Below are experts of layer 2 (counted from 0) of a mixture-of-experts language model. Rows are named up (a neuron's input weights, with its number), down (a neuron's output weights, with its number) and show model dimensions 48-95. Each number is 128 + 24 x the weight over its row's rms, rounded and kept within 0 to 255. Numbers have three digits each.
Before each expert's rows: "comes after" lists some tokens at least twice as common just before its tokens as in all text; "gets" lists some tokens that make up at least twice as much of what it gets as of all text. This comes from a sample of Wikipedia text that the model never trained on. Tokens count by the router's weight.

# expert 9
comes after: " S", " s", "S", " R", "s", "erv"
gets: "e", "a", "o", "ing", "er", "le"
up4:173089132150123132087154124123109133092105106121129103157136129106166100115158085107145087112105132170112145135146085151118123092092145107151125
down4:090138105183139121126146131174149109073155168116104123157145113131116107127120127097158192123149084112133144103109132129118110166086123100097108
up5:137121123108110138128131102131148116147177109152160085126130142097129112108090095110105113180069145126139103095157078132127163126159129130163145
down5:113135148147111136149101169114117165188115105163123144133149102101101187125146073142137133128120131129127109122161139176113099162102154129105142
up6:148097111121154160138119122130150169156109118098108168156122096154094096116099090089085077105137138141109129138120088129148127121121118090144080
down6:118151151101114102139140133170160121154136159161083116121113163120151116150165111168136131104190134119074105108131164116090166132088104142139123
up7:128117113121083119134098122132100119150090128127127130108112113133124139149139087097121146151114163110147127148137108099096132183098156101135089
down7:111158098103092121125086159132122151139129156100107121094141106117118140090157132079115156058113115078152132104100157136133097114116109091116119
up8:157130110115120133108141119128136125148115091148095122125105099155188151179115089129103107127124124169134131144118098132131144136174144123120141
down8:115158168121122131175167155124144113140159139129153159119138168113138136141100127122098156124129104102147121116162163108086110165105119096084149
up9:147124117114160151133160163133164125195160143098125170148084136112098159101088140149109136149124153153149099151100138132175146105114143134140127
down9:141153107154094129156170170156104092143145154142092154123153131134162087137104080135119099123119142113195134079131087110158080141147142137119142
up10:103115142114081170116150099142152086130123126146113155099089134114141137147125098179052103091138168136129123161144127134111089082125183103109121
down10:133135138146124088159120108138096173123162090106117136113100161122133118123143158104154189127125137083161128136114116107140130141140148121123165
up11:115130133158153106132098104115134168091152125141169165124131098132089105115148098124106121119086138135138156155103101183144131130084172149131093
down11:129088143143114108131121119125169114100080181164082126146145149160109160139164118131135171149149162123129140147112099131140155135091080150113163
up12:133086133152148147117120092097141116144130114106104099109137104119159109152133149143140124116116142092166098134173086121176146147130152111119111
down12:154105115132123096144096156200142110147150122143113161138128100172156142124105129140143096129173105142093166146080142152127099106116136124150129
up13:143114144127122114120168115123120120196145115142112134108078166126163143119127151102131097108177141132171167122135093159132100155103144081138114
down13:127149107119114149149085157123103099105052149156129139138148124131122116154134133157143135124116150097154109133127144104129104118102096152131151
up14:114163110160112117114093074130093139139127095106111171111133149113148116122131129150132136158129107123180140148130090102150117157165125078114151
down14:150117105141145118139168163185105136151115130139156146134146111174102121102093093125088160083110183125108119148099110157145121126102110096148099
up15:163109111135152130122120128159158138116157106140101103144138164139144059124156176164150105113151148130140077145157140136151121155067133162127116
down15:112122172140078183177136141121127156108087126119137156142180132097107134149104105088125136136126117138113148175147141133145128107155101115116146
up16:142112125110153126118161097105126172128127105074126130124109136122130133149151124158128108105114142139120082149108105128080147050111151131123120
down16:075109102108130124137086213107155090134127121136115106158117135137112132129161126087140076135131105118141105150168135121117132110111132138129089
up17:123140142184159145133177108118132142151129130127135118142097108112166118127148100104127133100153178152141106089119112116109144106085119125129098
down17:144107157137127131143115133167114107132070161128089130101122144148118139130070094103149126117095135149113182126119115122143104092161140144121109
up18:113146159152159122140113108145162096109161115118130076151154117118128161155119146117094136136169159143122124091108156134110128102141107145161093
down18:106185079105080145136150145130147156147092140162086131155134127072134096136155158111111131131123140120112145145126126118163150157154099129176109
up19:107118120112141096139138126143114161150117135129121134150124172126111127157102146130142091105132133105143090116122102135102130112155152074146119
down19:105112149160103176105130139073133116102137104122098149119149176102157080137129111125097119128129122153106106093100148113100126137131112175141168
up20:150086147176161080159147098139124146114149111140141108112117110115129163118099086117101109107136187112157101163142141108096108122147121127157064
down20:088120105133135127106080141151139115091113129116122142105144113104146119110149140144151089166112122127100126092134100174136200128139091125108126
up21:092104153146110121108148143121168115152173092133098108123131107107129156115109157142139140122104125145149111176139142126155183124130121148169072
down21:158132117132137104105146146166123097127106152099136103116142108097165113092153128134141139134118097165115116147140097143132131178072151145125131
up22:106127133069065190142116136116123113128101132116138153130147140114111140151129130138145147148109132167158119186119135115127105127094136088132114
down22:136109151148128132130155117113142142145163121102138126086115090143163117088120123095113129113158120079107134121113134171122155136115168168132120
up23:139157122198120145155155137135134161145131141146126136097153118112123122096114115091091141078171188095135125118114129150151155067137122104077147
down23:133103162134113129124131140146076109143115133138164153145126081127123144133133138164122099083132100133130155102142162102108101145105091150156109

# expert 11
comes after: ",", " of", " was", " to", " in", " is"
gets: " the", " a", " was", " to", " is", " The"
up4:165144105126111134096138113129154122093146136108088128118136121118109109135083089149110160134114130161139147106107146123120134106156087158170136
down4:116069141154178130163129151141106110140085114139124134102134124133148080131105128128118131078103130138082072117162149099110119118125131148131162
up5:128075116171189131104101137085114143127118126129119141158127180103119113091161106094144148095143112110160105151083109141123145136134132115124172
down5:160104178098159152142103127136099103166127150136116135089156105173128131114150123157115129134087154120116118110123104117155113166165098092086110
up6:177144140119138168124106086113099158138132125124125117130140172123116116113141143111165110116126114140125134140136086145090130183088115145137124
down6:107126122126122118128136151146129120159164116141129120148109184102095154147104079131168129174168132139127078088109146132145138140120142081134108
up7:108140123137082165120147147091143126174118133120091153126109119117132115107129156146161140156141124141132148130109103164159163181163152113143125
down7:146130128131151116091134118176107117103124117147148117106088155161158163115172113097112149146126173116179115120164106081138082074133088129138130
up8:080133142121095098182111117119119134131099177115120147106123154166137105139105130116167109087141144114143126132141104131113130121136149121123081
down8:103132115094118107146167142126159124151169120134119146137100056138126164167154127101127198124182160110109128135130156094107159115140147105117121
up9:141128152152142126101117124163072134110144156114110094122129123166117121119145143131128162120151080117150118135097132114085114165074128155113128
down9:103160087112099091159129138145134115176129105140144138147156141090143086146171102135138131127108166114126130102118146130133125118107188095121120
up10:134100126069074126141104154142133112134127114128112113117194123140129160133110145135134106171145156139153123119186110130138139090140107139126102
down10:144135123126150122115135088123134126103105166156162122147105104129124110172158147124139134047122113127110108142111094125120146143107114107141128
up11:151154072156137139115122142113161145110183112147138160109153124173098112144167123108154122138094080113132093146102138121107150160132116125127152
down11:124172150093113111107122126135135121163131135094099134098110106099105134145125130150137099112160115069099127097094147146104163146114111147090136
up12:111138137069129127147105152115123130109090098103117125149101120100137149125127135133131109129149168131185120135113114106129117142165138103148123
down12:125172114149112115121150116115105144169089139100136148117135127091129138168211115114141110126149070105134142105118122145097158142113132148103122
up13:151106127137126141136149125104139157153175086121137182104138085158133130164109134100108140148154124153093119128184127090099144141146154135150166
down13:100148118118124147099147141142147132162105082108099163149102095111137118147139121119143103167153129110144154091101127165129129148113101142085122
up14:092146157137138169126126145135122135111119090138140102099112131141148114079143128122108142119169161134114142159096142146086120071095102100095070
down14:175104081121069125126130113147122131135114109116140140131135165148149130148118125106129165134149130123144137079142112122173123119094100137129184
up15:140130102121154111084135146100155139137127117128160173130145146178105091092131091066156134115108109124166119114125151132121092159123152096110136
down15:114122124121115098169108140164128098160128094133129119183100126117157140152147168208105136131154151119105134157114116127128152142144118107161121
up16:182129137082111166153120144119158145120150103116155155124095116086151134106136119124133102141120135123136186138119134104142130137105099110119112
down16:095134146153100107114164097119093117144158149171106147113144096145100152144162104128088125089147099133145106099107143141142111134137115149110132
up17:117108166118151132140121133185108153084092132144170173130145120168088151134148125109141115133124133122077087103125120101115172161133130152100114
down17:172171090103112112146152137128112112163132170125093117154101122112152123138156094130156154094160114144103146176136106137122077136143143145155111
up18:118130085130145091141138095179117122133132133134141134144168166119139115097141135100151133133181102152146132138144129080102151105111131113101112
down18:132158176154125173108101155118141150108100101182134119124134149124103110103169160098143169111130088144126096095148107156126131153094124152116134
up19:135165102161099131100087080109141122156124101157100108124128151155086113117111120121131103144093128123131151149084115104107123091116105098151129
down19:079129126153111103113149127116121116105102158115123104074124173126104135101128120082101181141117153115199120111153128130132092138167115124113136
up20:117157121144084096134140123116108151120125097135123102113106134138126103129177159128134066094084157148088095090121134164125109141157128101107093
down20:139125113145104129128146134142114117128106142179125134136137082092081159106119086131144158141149110141142152161140096126148151089092095152124107
up21:198152114158106172107113127141138153141146153142121113111110144138153157108156105134108090100126167114119140147117142156164144145117154162156165
down21:085107131128114145145106112179064173142137152149135168106114158108141116108104201152150161106142109105135182130113114136114139158150150119149141
up22:126136087113120104115189114121095171106134132103110134096110129110134115132141101146083123139108112173123114132130178085146114118181150107133158
down22:138151144160125148124107129169122111145150126148101125119092157133104095125145149114161108145150112144130117082079129127153170154169098138114115
up23:178091123126130122152112145160101139103108155128085165078121093177102128135138140123126088147106096118134123132127146099128109139139101137122136
down23:101121115097168160129164129106155114177133113166142142174152113061128114163125143143172146122137158142106115144125097129143142135118178141126123

# expert 3
comes after: " ", "1", "2", "0", "9", "–"
gets: "1", "0", "2", "9", "3", "5"
up4:130121123115131113115122118132156149077128132140179163128132123117119122123178119086135115094116112120172108140119161120153156149151164159113123
down4:109125102162100148107129163169103080115099160133108138142149150100124131109123125133118132109134138131118095163145080164148182134117147106127127
up5:129120116132152168103122123104131125130143092146159127160105131126104131128140109108125108117162153126112109151120134110105119160115161165144110
down5:071124153133107118138137119173116118130118108090149154156184137128155141156165144152107157105131099101125147097142151139154107149139113130154135
up6:150135148134137130112160128137123078110095117129131155119102149138120138156159115137097138123101127151149089120095137146098127121169151145113124
down6:106158140161148114115154100117093129121149141121146109123156104124102120157116116152119167134163109087145166132144088132139102134085090106099160
up7:120143148143107121129170111093097151135115169088134135126136090114164159137202114098149140132148141099100124124118101120152143126119115115169141
down7:095135109148125124083120146161162097108110116150169119162116127109090109130091145098136143121108101122154155115130137136129107118130132156098140
up8:140190111129112110123165114154119131112185125101134119119128143159137092156155136162125117138104122157117102101156135077113127096080105147139113
down8:097096129155169129122114167148130163160137136113121139119151148114151139115153137114151156123169129103102145104085136164136099108173146135136138
up9:125123133143162126095115140175156123123169168084130162125164111122155126126103125110103129138122153167127089139119052123150156102137092121087105
down9:152118138136115157155190100109138097170081101191135134117119140091110141120141123149146098121129107100135134134144178147130093132081138092162122
up10:123102138167107152139149079110127095170182161119168095101120122188154125138136123156129084145148160141160143145130106112126160148113124101089127
down10:112145122148103096090143158199126154143080127135099175135115122071119117128112097116083171126138069137108152105083129141143111122171099142140121
up11:133099145161131152148178106159150124141138114073116127128138091097172083115101138146105154114136140146157122145116129100128148167133134132157142
down11:135152132127133150118150148136112145093163102177138182089139095123102136122138155104130133114150110154067168071145097131155122141148125079159153
up12:147136099143121159120099152086072088100122165082067115102120156120111125103154132133120130112133170120146164125128076143114103153144120131104135
down12:105147109110110147129119137145094122123080116132127103108133174108110161105197098091175155133125174145126160128113147099159165162123146100122113
up13:145155147128205084098104145089146105109116197155112122153130132125192107141101157129152131087119115073104143121124117149107090112101101120095112
down13:144157151146107137157150089140149090118079114099157101132126129135152125174151121089124153156130137135107150099137144175102119140064146163151126
up14:141095137118095166127101121167133124125099120103153126127128095150111173115141131112115132139164134100147088152109119154098111100125109097130091
down14:105148166085152109115101145128145093117102138199138115095118133110134097114134168128138141121087133176130122112147110126172119112105144112093123
up15:092098129131137110132105097103101164108155123186163101121096132126138124108078127138121134131136135102145110155118101119073134144119150164107129
down15:077163133156144133141129145161097107136142160123118136118130114105112110094152149140126150141133096149126169103136109114142125131111114132101099
up16:149105155167120172123105104153159122105119155132106122170138114156124118110075064132133112103133133102115150135102141140086148139112118132161119
down16:141123112159142081158133127148123136145103142087124131105079120103097103164182142143100143134128132090141082132133102105102093146131130134125132
up17:122076132129118099111144079107121153148143171090136153132105101163127125088166090141107166090108141125118127130137112122081125127138151150128093
down17:131159102120155139154130133175118141141136109121131112124122122092134156171146172117123151130110100153120184110110151116119120110120085142123165
up18:085117040139141105169170097154137171120116105108130136068083132135127116102123170134126139130127107180124123107116136123138114132140091103116164
down18:191172149104100160078132134072109140168191167128148156140153113115093118148138114140147107141142126118116114127100144128134118125115157140101106
up19:130115123139131185135158136120140132103100130144146105174090106109122135175126138118117137156137058084109114125132135135122088146126147134111108
down19:159134148100107110120144137133146111124140131126147072108107060130108085143123165172123178089157136154092129118094125124119155145105109162129125
up20:111109119144168164138116150137122128126128192134107154084104112112120128144119128138150118155122100176088125135130131187125159154128128110179124
down20:137155091136095148122165114103145105136118107128155151156149188135159122157161147114120181120138145095143148123144134136152080122133115133067127
up21:128122132079138143137104160141101146113144129117102149170126138102120166109133145145135147138117139160169104139161126111127097123115138155119111
down21:109126116148118159116110109125155113131108178141124141146142141103112163134105087122145113132138111104125162146074152141138151107185107146110134
up22:134133114145138122126116141150120142140156082136134182127076099130088121108107135153134116135138115127138120091154161118173089107175165131126148
down22:127175158091123145129142155152171147149107127155128092120130124138141142069133114126128172139152114124141128167139127137106137140110113135135111
up23:109132101118131156108131125141118121137106143106127147110107145152127143088142092089107126143130101123046124128127122128155105075097103102159140
down23:135099135141120145108125129114110133154141145144115141119157120096128124200133159149138134107102175128148112136101158099126109175129130102108124

# expert 2
comes after: " H", "-", " |", " W", " h", " ("
gets: " M", " H", " A", " D", " B", " R"
up4:154156115117160150106131129133077118123131105183160104125157144087104113107100150135133146128154102165134119118120148141138143125135142117088155
down4:142106117138120144125128142117129132146092102105144154085115098116161165112132161132110105169108107087162181112137122176140095093154097104114077
up5:115128117153110139188140116182155123127163161168140138102108103107141087151133112094089119068158154118107109115116089155145101177123162180149142
down5:146122125103125140138137146126074127172092107127089138132139132129136116123166158141148114146105077137163161124135134097122150144121096089087122
up6:121096118131195110153125096144101149140129163132134146084191166129148133134128108107096131163118060128115167130172132113102126101139140144154106
down6:129180102127131109124125140122115105137131159134070076167133159148141145129134091129152131100147100103118108133136132151158152114092112133112093
up7:128121089102157127102128109108154135091132111117131119185089149082149116087126088138124116099143118166144090145107162128110116096123129138119091
down7:189128148124156113157157141123121131149120103168128125123127135155102091138134168120115121146172134117085143123126128122112130131131115173128154
up8:122118085131152156119165075124119114128133149129112106088135123146081136096104079106117108162103176160150127153110127126136146101118087136155168
down8:099128122111102163152099145146118123115113141125076097122111119096119102124125126138147147127129166115175156127143134086174089101163102139157120
up9:131164101125161131097113149062102101107112121127157105125169062105097104125204138135121128081143120102113135105133135147131145101090169155118070
down9:134067152140129100137126116152133155120115134126108147153103142185151132150138099098114160151115125137134130150140139132160127176129120105110114
up10:123132093165135142141094110137082180129107132121148122146139099165126101116105118093082143135086129111123116125062146113128127136141116122117148
down10:130141148106118109110155122172122138151150141142118191154117145144132158144158109171113122119173129142147086100105142171128133092099108113112123
up11:185105148146149109128116110096148152109068143152131123152143144117131113085097137100189132099139146114141167131093098141132155137140104108096120
down11:119121093140113117153122162116115143176179089121141127077125139152113132151127101125085126099148108145130089143147109126064116145070118144144139
up12:138149103165093107120118076078137133107087092103146108135161104122136131156097106150107155150137136137142120132161092149137144136146159125087095
down12:122151146132119145149131140132113168122145080148123091176129129087126151144144125181151130121174177079107124112103134142107131115140131123146155
up13:145111113166111135076140092087110133146091152129140118140135108092161157093131099137123141124098142134124131134181147132101149148137133093110135
down13:189136118112087137154142142125100126144161112142166131109095135113133077147115141100133122118113139118100159124106085162139077102096078177144133
up14:146134147150122090121115138120117165128094144174093104168110168122101116117149136123137089090114075143128141129140066129129185102152113115107195
down14:124100128099169121160142146145150100132137131114153104116120092158186172153119136125128144123108179126124096119125153127098089161118099136165073
up15:149137090141147124136101090117145180118189148145132092127115138106126093140131168148147111163119094141121120140107179172149128138131163132138139
down15:141132140127113176154157135128115127132099134131141150102091077137128181134079087148117140106102182080096105119143100097117113114134098100111121
up16:157101113114095152106160137120140136104115195155129089173105158112153135129158141104098131169128142097135140149115113119100158127099152108125119
down16:116104140147114176165166133159106101144162091144152133118116108130131165142097168109138116092146144123129138141166110125159098136116160095115104
up17:107136136148147112095128117099139164113166123124126103105125127153136128157128120123065138124112071146159102139132129160121138109092127129088152
down17:134153118082131121102111131137171111149149138115168096135093097138108121089140150161108159114152146129123101150130181111131131139134126115148107
up18:168099147140162111094115104100153133092147167091118125123162117173157136159131111148142145136072130154103130154141146140154126159142131132138122
down18:120129130152138108135122149101119131134117134137119131122151107064162138103126143152136147097170120157086122129161118140105154152170093122139126
up19:076114157116115146156127149139125150140163117070160143091141116130102119141084148126132126115085120151161156129129145119142139158155173117126157
down19:113149124119141107132147127134118110126155158087131144175154157144148140164103147110117092154156120127150134144126103139147172152105135146120154
up20:107121118145144155142089156102147137137081159124148106168121116117096119097120146139100168150121162110151107124128078132113161182110141147157137
down20:113124150101092114140106108208121119147141114101113122164126154120129092150131120110127107164158145134100136113114113129142115118171107126123112
up21:193078110083143155131089110101146130125139127117141120148118147121111110106121091108107082142128152108110155125110139117114073164161118132171078
down21:133153133183099114157109186131130075135160117103142142091088100125130129132096141098096148133118080135108147109164121114124144109110103130089156
up22:188114109150146122121090138144107136100068149112096107170090088144119138124100118109130143117134161107158135131061144120120170178112148124137114
down22:070119092114154074068157138104087103137117149098130109148115131151112130103144126148127148145128137070139117120107131116140164114113135140122156
up23:123141088139132143124157097145142138122130157128128156111135102139128147134118118141185113178093112107122160107132083127100122175139161137127164
down23:121098170118120120143120111094119153165128148117171116106165146102104129171131128099105165156165091134091137111127146163129113148099129132137112

# expert 5
comes after: "\n", ")", ".", "==", " ==", "4"
gets: "\n", " |", ":", "-", " by", "=="
up4:123138148193136156139135101112113118105084115156132113129129111137122131122123125174073093140123079170115129114115075136096099154112126105137104
down4:146102100134126136089124174156139129117071144098118116148130105130125122120149136139114128093112126132145160137184082101119132145115143155117090
up5:179141170100114122140113142101112151130149115153151143196090124143100150128096166137105086134142113128109159155137154136169128157117133108158137
down5:123107137181131143129159118131115097129154095123130062124113100120147118106157153103150148149096133101150105113112107151115134113120121158077141
up6:088134091146107161100101139128134119130135109105139135132140093160134125133132114152072154159112073096112105123133117120130107111158123154136125
down6:140119159100102151135162147121131121155110145150061144110104178115115114166102127129163141111142147157108129159110141129125137126132121129128115
up7:152128142108158108125137112134119143125109090135127138155127118143144125106141125152145137132104160137118116132073122128111132088129174133093137
down7:070135126173104145111123122143124071145128159132099122145122105093128128124126139150109157094180089124138138111114095132095130174107094147148152
up8:125124118148142160100182117087156127085100169117134111117156095149142147095119099133119163129085157133111101158137129149159142125135140148140190
down8:111164123142069152127108134121133118141120102141142197123175123097111112156131152175115101142169159165159137122154126131138159114151091123111126
up9:173156134146136137111140125128157171153137104139157094162121108137140141126129133076124084137087153165106090169094125106110124132130174121115167
down9:141149137112123107109166106107099147120114154148123146105113118078129188123163101162148148157126093130103117149180112146114091110132147140096114
up10:115137134175113143125122118165200142105122165104178149091117135105117136094100104144144083113108111118125086146125126161112056146161130140123097
down10:157154140130138138131112150145086144100103172154157150134122112140155129123138156111112119114119156139127152111123115130146088149153117115108175
up11:168098107148146133116090126157169126164161123149082185146057150099127131101138135144149111113097115145119162124140115114114112140116159116129103
down11:118087164120153150126118161118091115103120154088155096143132128088069098123123140103103154143142156134145076117122135129123143122095126084099110
up12:172111120097121169109079174131096096174147108125117112128134094129165087113145156113071136131135091082091107164148098130133112160108130127140129
down12:125167175143092119117148127116110170124112117187109107122127103122133111195136135091161138144174098114114157119128145149136104146145148091108137
up13:171119110119130081108149107125133128115154122135119105109134097128144144128121142075146139134118114129154124163096162140121123115167179152118113
down13:091178145129115140152100129138100087137128139122144093125123102134073138116162145156102097161136108133118114110135107089124108144142117129104137
up14:164156115132141087123117125079134139110142117129113118114110114088119146114079135141100112124115140151164120170150102113076136092137201118132134
down14:109112085172137104121115122170106166121126083095113136137156124141146138109141105110137117135114135122117111137118158132171144166175107110124113
up15:142069113173142122141137121120132123089172150125120138135151122182140134144130164131133119081105086190137145150115117113090111144129114122151136
down15:104096083152171108100144156152131123111154113120089076066124063143150118122164133147110126138102109163124123169132110097103096141146104125125135
up16:189156150116183143126126130098128141093101078175136121088096096162118104102128095102118123122109125137121143155137114102101110089138148134105138
down16:179137103150130124120132120162108114126100136142120090135099147092087146146153104116088120104135121147127108068134126125118112147174118145137119
up17:118142139150177104103125094138107138115121120149143097182138138132135148129095135094177100121114137107147069131078122123116126124180148141182116
down17:131125103136120135181127120100140052124116177132144153106098178153145138157139108074076117122115090167139119101136125110119135141142143160121112
up18:124139118150103131127098107160141093139182148176134131150134130155107135156119155122076100133146087096130148166142180113100129105175155156123111
down18:125160120088091149127140144153128092152067121119140143108126135112117114149162141104097127130137118124102110125071120145081120141140118117119126
up19:108156097109098135144104103133075100086129141160118106121126145126141129121123129097173116110122181158145139119160104105147136131177103102160130
down19:103189181075129130080125131095106141129130108133116176144152096107094149129144126155153094184131104098137117142109127107109154113116110131105139
up20:097109185170078139121098104149167147110122110078142160156088093122088154115115141128126103128117133110187139150187111154141117143133143133147088
down20:142113163136089173179141156100086121140153166111121141118112139146123140160123095130148126142151099155160147083120117081124105124165103145096129
up21:128117148151140144161135126190162093099144209122124134132079090137149161131108120138132147098113121124100127089143089107155138079133106131071135
down21:146195112141120163120148171157132145130111108115125102109102125097151140172115147135102115151101095105130133072156150114151125116115138107138125
up22:144104119137158146118132093117126164100152088104121113145120120153168124104110130096141140105115128096151117152127178104137102107149215117149131
down22:123171105116146131133136141085127114134122142127149135117151134116083179135178112097161154123098121123135130095125122103083145132143120127133100
up23:161126103129109097076114132080108171111114114173090094092099140124143144165169176137142135135119128143120107135149169165171135138110124113138123
down23:121117146121109105136146120122140125137100101161113140134157163110125125090114134104091163094136130148119126110119119107135118145107118150080147

# expert 4
comes after: " |", "|", ";", ":", " /", " in"
gets: " ", " (", "|", "–", " \"", " s"
up4:144142151129113157111107117132109080123129119108175143142156122099154126118124099113105095117123187136135101151117139117166133133111142126134079
down4:121134119129128088149141168133112143137126119115109111119059127158074102117123153177151160165157115110122155116147114144102080132136129128104145
up5:127142131128108091138112160132106109145119142148130135156104129152126121111119163113162089115096147130136116121120114156167119153143186069122133
down5:083130159132086126165168172143116108110129134132116135132145138124120162169179145127108146104143132134113171119118096090131124122106112126107134
up6:114148108097121143115175095101086113106154135111094124134136123157117131121146113060108130104140084113150146132165154129129155148124153155090136
down6:110109102127135180160133148077167123114114142144118146135108133108106131130126150100134149147149099077153134098117146144114145125127146146110144
up7:135125130133164153126127173122148167124142125138126154147120089154164113158113149132105102139108098130108130118141163136150120160125135159148139
down7:085160145131089111136103078134110084129120085113126101120116163074097107132143120126115171111158151123133102139104101153096141150171110077123113
up8:138132137084162126161097135131104181086151112170120147143126108129125155156122126139147126142136109107123148111124147089112101077158190114131136
down8:132185156113172149127142148127152099175107113152132142130098161090108139121133149163127123152163124121172123092175123176117118133130097108103138
up9:115163171115119125128151140115163177118136114097115173097173122160131093158125159165176122108071137108150107158129113143118113107154114168155118
down9:120154132083136124123109091150117077088155125134134101132088105142095183176147164112102146136151164156109113080112109113114141132124126117138161
up10:152086105146110137102114155146129117129144075126139104140124160153145089152070128128124091136128149166142144155145119155118158118177111107071144
down10:112117122111144103145154096111139121141088175150104132089149111097163156131155158135137188104140090097109088124132132126123138132104146133191119
up11:143105106145113117142111120134140074130155117121156099163095139133099136107138103085140113104106179082114111129147111140102138091102159158125121
down11:076112119112098140151127154137118110133141134115167151104180139132119125141138153137153136168062149133087133103135098103099118159158115129170168
up12:119087113127128152086098151101108135146121164117108097136132126119122120113080128135116158128144173142164149103132066138131172154120157104123146
down12:139147152099142114167123108108105083105075096115129155133056135109129152124127156099138105130158117144092124142114132102145134145151099146131117
up13:160113114119138105156144102140150123177110154151121065132126101088138149126102086123148157114127133088196156118130100151143092156109126132119130
down13:155141129160142110114151139159149140097116089120119180117137120103156079144147173135150092119099121147131159124173117151164103115182105130126167
up14:141074143112141120097139119105143148155147132172162148132103138175185081134104138110133127128147123138141147149082117115130124118131201123177125
down14:139139138157122132099103125112142112117131162124090137093131117143166117142162128106116152091134119135103153128122110134115094097118169126141130
up15:096143102146140118157146114100122213084167080091152136090117137155108119106151115150107154091060149159142127111114143119133146143157138115136146
down15:091127126145083158088117165142163091117157142134111124122100131113136140107149124130166114161164145145140155095130166140109106173152083094098125
up16:129122139129170136102109125124166156114125182110154169119104126130124107093029170149167124099134102127114115093119110134132125126138139095104157
down16:110105120131124105153146143114120140116119077129110084170127150149125100169203116073125148153111159111140140145128099113116099087100116163147121
up17:161128087099144121141145150087158193174137106157132161068118105114126156098141113155118136110102147143118124153143150119174079136143141160128126
down17:104087160138089150145076158094112109107157122168101164123140104116119150123159117149111110135136126125136150131124187176130151130133101118180096
up18:129149165149141124118115175159111103093139121103111176099149139131147075138131132109111140141124103107141083128070117103147151152116103166117180
down18:146165119133082158139159105142090145138101131158124105117131146132144124104110137138145104128146180112133127145199147129129116122136143123098127
up19:144092126119143125133152146173163144123152096101152136168146105130147068159127133115133142134159124138140090102115063076107155166158150125129133
down19:110149138109099157095088112124093109159148167146130118075082129141096168092142088140129104166167108129122144119133158154138123111128075114132159
up20:168112158126105100109174124148115123080144078153154118145113120154136110145084109125182104146118111141161110158109118124115130112162176132175128
down20:118163091122090142129154157121164103145092144136114143151100139151123105110114098163119143114145116113147113145165134173132142128138082131073166
up21:122141131133173123120106139091148162122135064170169172130125100148180113140153101076121111170100167117144147168118107120110112089116142160092122
down21:095138078110119141129149137179167130168125126156104107120123135128137148138133148131127130106128111166095145120139109116132113105158117153111144
up22:151167100123085116095098112123150113127140147154114151099132152148149151088151113137079101124124135118126098120130102108119158122217155123115126
down22:100126120154173156156156112121067174134109119117172090183137121132107129159112139135127168128097111103124153148116117158126130136082135105120131
up23:123137149114159117109089108098107146167175141109126119093135102091131140168145112106129139147158130126130147120138151089131137123131144138128082
down23:076112129118162118078102134101142150115118152079150112127168140088129133105162158104103128114151153132144133151117137110091134167125111124145148